From a checkpoint of a small mixture-of-experts model trained on Wikipedia.
Size: 10 layers, width 256, vocabulary 18150, 85.2M parameters.
Training: a variant of Muon for the experts, 632M tokens, 6690 steps.
Below are experts of layer 4 (counted from 0) of a mixture-of-experts language model. Rows are named router (the router's row for the expert), gate (a neuron's input weights, with its number), up (a neuron's input weights, with its number) and show model dimensions 192-255. Each number is 500 + 50 x the weight over its row's rms, rounded and kept within 0 to 999. Numbers have three digits each.
After each expert's rows: "comes after" lists some tokens at least twice as common just before its tokens as in all text. This comes from a sample of Wikipedia text that the model never trained on. Tokens count by the router's weight.

# expert 3
router:463601487445478407505519593584541589444542449440521521518522494469505510445494488504526536503472488555474531401553448405412483595501405560540569422578522439495480551522575464606457451480454465
gate0:415492511453496502517494428465485373388567521471474553520463522490507529515459555540532507453549501492438528480487456489470544539497508458539471509527543418409522538521562557480630583569487548
up0:496618514562454510403404549560560512479466507543532555520528501540476566583490498524438539528428428476534533456488469520497419568514503586530522483410429519559521581480438477451479436493465526
comes after: "%", ".", " the", " of", " is", " population"

# expert 14
router:594492523410392531384564471538482491496461550532480461467540461547508537582481487546516585490460522495563469498589411544517567421560543589581392464490422458491597573468524523533408556449504626
gate0:477616466463565542551410487448494542450463405517554502528520423426530600475530541560478505530435409423510442509444649549577452531473530475676506538553558514541581482511458462544560484451429468
up0:480425410434631455519586431484515474505485443536552593402524571429479551499520531513591453521505503477500460573500565418491501530458456537547472510519398471519496567458500428475535523481456510
comes after: " (", "201", "200", "199", "202", "198"

# expert 43
router:460576526509505453472512525526460523539451434467521555513409517486540528452438497487484437500502486499512434540489451554592510579551463479478541609425504541486496447438497631531559527520507552
gate0:556420530448524509537524578471575547451524534487472406486525553465551504403578459486456494468557478459540490459504509429479503354546546389594539563552401474608482591479521482490556568425367524
up0:393511481531459479523539456524472477511440456438542567506562516484494470453506537452424509435453473567489605525579519444517499504508485440588437480622479470485525426515453539528526409475487557
comes after: " was", " to", " he", " were", " He", " and"

# expert 60
router:462425627448505456442499419586468519471476501547426537491444455451587491477458592445466453477523586519511576455492401540467492614500571431498512535554515491545473486518407482546489424480513427
gate0:452471418577462421496455498506436444436480572457588517539442521586519539555518531497447460459485520613477592525476459515434548364581463424462485484483512447551446483493525467511544447596475426
up0:574426460366527542393574516533578636468505506525443482482509576473506517517577540517555580461451455533458499470570598491540422482460561540525548404445519552448542491465476426505511460526567518
comes after: " the", " a", " is", "–", " =\n\n", " an"

# expert 29
router:556484536504503587533496519559426544479564456523445597490480405532548575544481513542548495597548532522477528443471597425567547525509561446465432542511496566442545405484461478440557524492473469
gate0:559503544512443467423524477451447491628449455504464581502459463472577565568469550441462558567433506488445511469459554548462570485582479501494493467562623510574527449535465501405486416361459444
up0:493521513544381543505524489507460505462504512499496452487456460530547548491520548513520589504584571523459461557499552532525525528452539471479454512437429563629483536565407436413509455511483449
comes after: " a", " in", " for", " with", " of", " to"

# expert 36
router:542469568550458498399525547467473411585528567499531451506430430466453433546516494545535480528494443502417484512507526543416529445484507523471528444546481541470496478525557445596496486532437542
gate0:464531363504514472477460473428516476444495437509551538552390529578542557471515463376500521489501494554547469479573510581612588542590505423495523539575461533558488547431509570492469520477603547
up0:440445425533554556458507497487469505514505491532459524463480454508514504360587476594493478523543561490542461529433403408439540460503516496510519407480520416527556546469475541425508480570457481
comes after: ".\n\n", "\n\n", "==", " |\n\n", ")\n\n", "See"

# expert 40
router:578480559499449452444448476604447507445521523503541501539450518384527476557399519522496500521605534424469563432399441521560478572557448573555485554543505473506468505493502579550522483452431443
gate0:575493564497493441515551512485526497565525389508476445494572550554587513509582446485428428379471454539424575510554515502490528548446543512532655530475430443487552566539535515488504551491471523
up0:415501462530538536515490524466450429491493571542471496455437568498354468466540538456462588564488439484491386516523471524470463461506530486459357409523516569533356547524591423538492444469480494
comes after: "-", " ", "201", "–", "202", "200"

# expert 58
router:513517502415431494433502500482509432451504558536564477526435493520428417452446538517526527527543556500497479518592459441479579486451560532530472504492498468530481584397586508525511401541534569
gate0:452484447572487388518490612533531595491430476453440480340404562529478467507470424558518490530613550457571528455566474487529514511448489504471507426416417511417458405522430459491496530592461440
up0:506511383545441578506457442536549503587469585500455521499562475517549427510600414474532483516443553407452425488528494480562520480548394509405530578532532426474512554431474579542518441492577521
comes after: " |", " ", "–", ";", "0", "1"

# expert 41
router:494461520480504471490573453527515603544465518553486595498456526474449582551518480498567494479450557560570560462542547467474518490461448525449422477556466462506571607479500513432443384431493599
gate0:454483587454499523479512516559468510478489509534399461550423519408421481453511497562502498492551528407461555476534470514574529571480568493537501404559509509548507520431486417528501500543496521
up0:487465559474474465544505579473611472503515569554522447560528498473542526548498472508476534511466391506515438516468463626522559460605525520501452499483450507544504526481526517485450503450493530
comes after: " |", "-", ",", ":", "|", " and"

# expert 54
router:484462511506390598420528544429514510560557499533547487506586511491522485500459504512433515393486534483477501466487504535469502481515516562517523443495417478441418525473570460450477497461549534
gate0:546475520465434465444460529502522458452437557494555440477476524435422589439548501550528478495494502485493446443475531607484569403543505507477565388506413477580446520512494478538471533527470554
up0:611499484556504550504477572518513504477513505597435491494483545395427573488502489513458522468461454452479565524488546547462498397506533638505490438524442506525540585422456471355563471471564530
comes after: ".", "0", "1", "2", "3", "4"

# expert 23
router:413508460475535507469505510412487524420542436577407560504507473624481499519459470564497520475459530513510495462469525451480503433460528545579548419557544472578496565534561543458477537431479455
gate0:493511483526490515436472542387496466531471563495559509549502440610555462584436479572587419499528587540534513413485461612536518537399473523530409503474436442483374476504478465455562435524519467
up0:604575445468459482384506592424462504484432510543629497467519466586519465492457532529467394487433535472496510421500503482485490516577495457576548558535546459410440538546559519473437444460467478
comes after: ")", " |", "\"", " —", "°W", " Party"

# expert 51
router:517414537463492529548460556514529527492473497607502511485511470464457488467599558476500427547480499607571535427495462495385442527530476531426472420426468574530452535507509544553454513595512475
gate0:553528424531485454487528486406474463574430519526396523483429458616510526587502603517469517560595463512532513480631554397542570432447468514479479500502618479507585601492560525554558502514475547
up0:500375515492415530562565505518530538588462425539428417398464426552519442549537467516547493582459488452471423560466482468470583521500474482501565467482385479520486536576443497470582462428523539
comes after: " (", " \"", ".\n\n", "===", "==", " =\n\n"

# expert 19
router:489394545506484515523496489463433409449483520484514509510470576575518384510573412549441545522501539462570515497572502511473558455520529430540462559459501481438440471434493570585554545488543526
gate0:484520529551553480482436491468532464484481446484506470394515449464534549433527467503524516476504441434445552557469612453539477465515450424406505486556489475516455491560542533530521590499495546
up0:636488512490581461441361463422543462454457424493492524468559518502462557558514433575488515480499471498425496469486448497493594456484501520477515493535553398434443499528526511560529560564524477
comes after: " the", " a", " The", "The", "'s", " an"

# expert 32
router:473489518481432443609571593435584451506525513518491408520534506497485527588458388532497404582435545441456413462514466498474517452610448563447442510577463468431512499520582457396496488557456549
gate0:459375425538514564465467469501567469521528502514551529528535480406487482556561422523522511580594511489520437439456448516473489561505452482483494525489481491530538492492466478496499589585511547
up0:587537545555598498489450444521472543555513440570415570479567431479552491456632499475448511523565486481509543464460513460490476523509502445497509459593531601518450632503497485452443533552377510
comes after: ".\n\n", ".", "==", "History", " career", " life"

# expert 59
router:469482492484501553441447524437604507514527520507447492507594507508529514522472450485510505520590530511500534573369515581591537398561457536538456546456495567458528509462451527491458460477506594
gate0:528607582447423523532519499523515456506439455468478577448462470517498529593548455410547475548420550563554585519441616557535518566460483508554526525507473537467529511529453494500585523463565460
up0:486515513549535515453508548512459542526582559487587517622578525569500373392475566592503535560569533485467518453554396623501587460439434573445443568545481477440439518412541517543446464489384525
comes after: " |", " ", "–", "0", "1", "2"

# expert 4
router:475478556454546484458431471496501508442495508523558410564553549436438550541527513495569522480548530485465525446533600477441433461472584459534458513564461461447581448499550525551484462544467523
gate0:484411489509555518453446470371535490429489600506467483535539516488465540410424509544491493559516507470476539496510473434598541576513495517388399504571559435506477424459502491538491546484491428
up0:508502431456576477480529506480655492510488583548454570498508570491453482442522446538472491494483412410513435529426555458551528525553557530460504565514488511437497441517555433525440527525517432
comes after: ".", " the", ",", " of", " The", ".\n\n"

# expert 33
router:465492518479487487507551426567598510437563535450503520436468435533557516468369541564503447525518506504485455426554517491499489584488529468398490517424495555482486480403468509452398445588482551
gate0:431473489624484471432606514489513517532460462549496542564474521433500490491504554571483423427509417420453464465439444529495520589442537540511537450494515488507472541552531554482388430551490518
up0:492486450506583520548497531510506499537485520511425435405546533538487473504447521455476513511468519479593587552501517504598407447574462469585486530523494551540494442466470512513503474454526547
comes after: " ", " |", "–", "″W", "6", " ("

# expert 53
router:553432373489502429420463559494469465573416480503477509496569563556494524560567442560486483460499553476457534576527474506502452531501519489477478497532505466424470453483441457595521581470455430
gate0:453374453412498447528516514569556441513527615487531398486413474541450582493464544577447511563532483463469524427532483509564374456463511557464472461412438532496424553508564451521519449418459540
up0:501494465457568470491495477555424527474417559549414531503515428489430551572471530620542479534498534445472539538504592571488504508473524570538521480427513541558527438538443451453490475505526545
comes after: " ", "201", "200", "199", "202", "198"

# expert 37
router:583428438470592530496524496475517542492519442533576525405513423600508546515519534475523514500528421502486479434498502525475533526501467513489509385516484581407417356539428495566454513463515486
gate0:593475641481428479506440524498479525487526412426544447418433464598497464486519493547507570543505567535508489572432576456514584461528420489496484538409532473476540543395469474482524541503558409
up0:558528516525503460559518485505473542611496539449536493528480394446474473545546379542455514426521597483577429462531564553444459492534458566540439516582510512472587540430522461519540517542520488
comes after: " ", ",", ":", " (", "1", " $"

# expert 20
router:459483493460452505470501514498483442513537490505516550544517504538484406482435512581490568536524457555533423516528498531454507551494487507489408539504472413466528573490587488468484425569477434
gate0:496478505483440513498520474356495515552505577535567501351424559476558439470509485466510619445527547497508467569552546484502604405528500585491477425447601518534405527564499415602496496507501567
up0:470554512463571513554494477521441499567502497458580499565386540383449451497533396516365435465501554545435534449645515435548449516524543462603456523531549491412566548438526434514494534544498548
comes after: " |", "|", ";", "===\n\n", " %", " Votes"

# expert 22
router:499469421428532491459472430474493491433506600598503527502438415572433506538516578570457546553592546497545462476584479504476474447487554497454522444426535533483455548469472578522487514438550559
gate0:497464575567512518431562558520533512505568476432463480459373522464538468521477522522473572401471529513546460464516480525486599428450499433540482465477422428441536551379458491452504604530499463
up0:561501419497543554471540537528528490544467472531448496500501600497499544648525425536541450444500513471531447413436483479449516434469466402485539431562506498452505450491385589505539616624638419
comes after: " |", " ", ";", "0", " —;", " —"

# expert 48
router:468510490601455499479442519511492586497481521454460582502477530404514595516499532486564538435566539412462534498469606459577423480447528433440431490536436427468527514486533524508605519526516498
gate0:487461478378440522489493461500484572520445462523527527529576520456466500501478540511482519562514546536545503563523515565487652557434449481575473474503607581563492518418477349551421534543573535
up0:467508475582469453492546567442529537452547552502487578536493529534438516545625487499493465453527389478523520477532506493521405557434577590505558425468493420429439413525519627525588551545482515
comes after: " of", " in", " to", " at", " for", " on"

# expert 17
router:541453523518503515514493508523543437527454483505436454499511536488457593483534469482438486520568552436428450558428544440466553510495560521412470553399510511401506389478449526582568456496467600
gate0:626494434478519452466461351564522518474530554460451522483480547397466537537456487498509490467606537461509410523536448538504430500433543585506544517470505518498528506484466452612505447487520439
up0:411482492399482424433452480437500518482471548487493517507500551448508500556563474557414520551473496474496544571546489592585462441544537375524421455480550471509527478519491487416544458457476477
comes after: ",", ".", " that", " where", " when", " The"

# expert 34
router:472510580401493475388518406488519529524450541452449460526516556480567405470492509578452511532479471406543494525487431579586493510543551505442423480515523486512489546553531564481485418422485611
gate0:487492568583504479478516500464401536501466473496579472543523522521538587552462544497528562524548453484475367545493479511447452384497486572514495474438521560527572536470474524446554526490483362
up0:511484492542561479467503535494482541527469557481490548520596499559474483502488461469599571445489523495455583597469530532465510415540505640525450482443549477518514553495492558510394578420562396
comes after: " |", "|", " New", " United", " Kitt", " @"

# expert 63
router:480520444570591376478441488443603472470588570596450549542521561486508503535528410618525547536535563542484474563466469491565502451481495569523577504508481510531501583378535523479434463482537464
gate0:415512545481529456559486461522558533550481529499519463492527518486461540483429541466385458442557534516497571538561498508448495485481579426537451425481531498463386475581453464485488666530477532
up0:444526488526518559470547521518552488397468520520412507386534421465459526453527555440511506538515526551478606487593464555519505498455496477488520484542523523558435445616511420545500533522563519
comes after: " |", "0", ")", "1", "%", "2"

# expert 47
router:470478449516424488444460436531543425508487509447485518510596531577485489534570508522597547389385427526531527602537436545500471532491525569548443517493483536483484523501556553517575481615494506
gate0:385517429478567561494521508460460468461535467451489450570564586457444570446533633393520535521523495475497484499545505478471492446436433508511486538560393515475478529463538449508410453554504465
up0:536516477433515508499519551579571429466537489500551542570594474511479553441516464522490508607553504559449529475501562479463510391490508460480527522489495508453462414495473485458582404407413469
comes after: " ", ".", ":", "°", " (", "′"

# expert 21
router:480558591444513486398494519535534557489468555480519429456553425473545453511456477569547461484558559341518508444534400537443422468621568552592471531556536547499545524496521564528541516470520493
gate0:410506552511430438463426488435501539499547475505574487523490464441437508434426400511408485541536536528497518430489420532545603469493619426542506470498479412546494582503440539511556489438470388
up0:491434490447537499461461538459486500575485498422431417459579515477615554469491499510560521445513484423578574538482559564482477572475480390489512381488481533467551474414482507505440520571598532
comes after: " ", "–", "'\n", " League", " F", " Premier"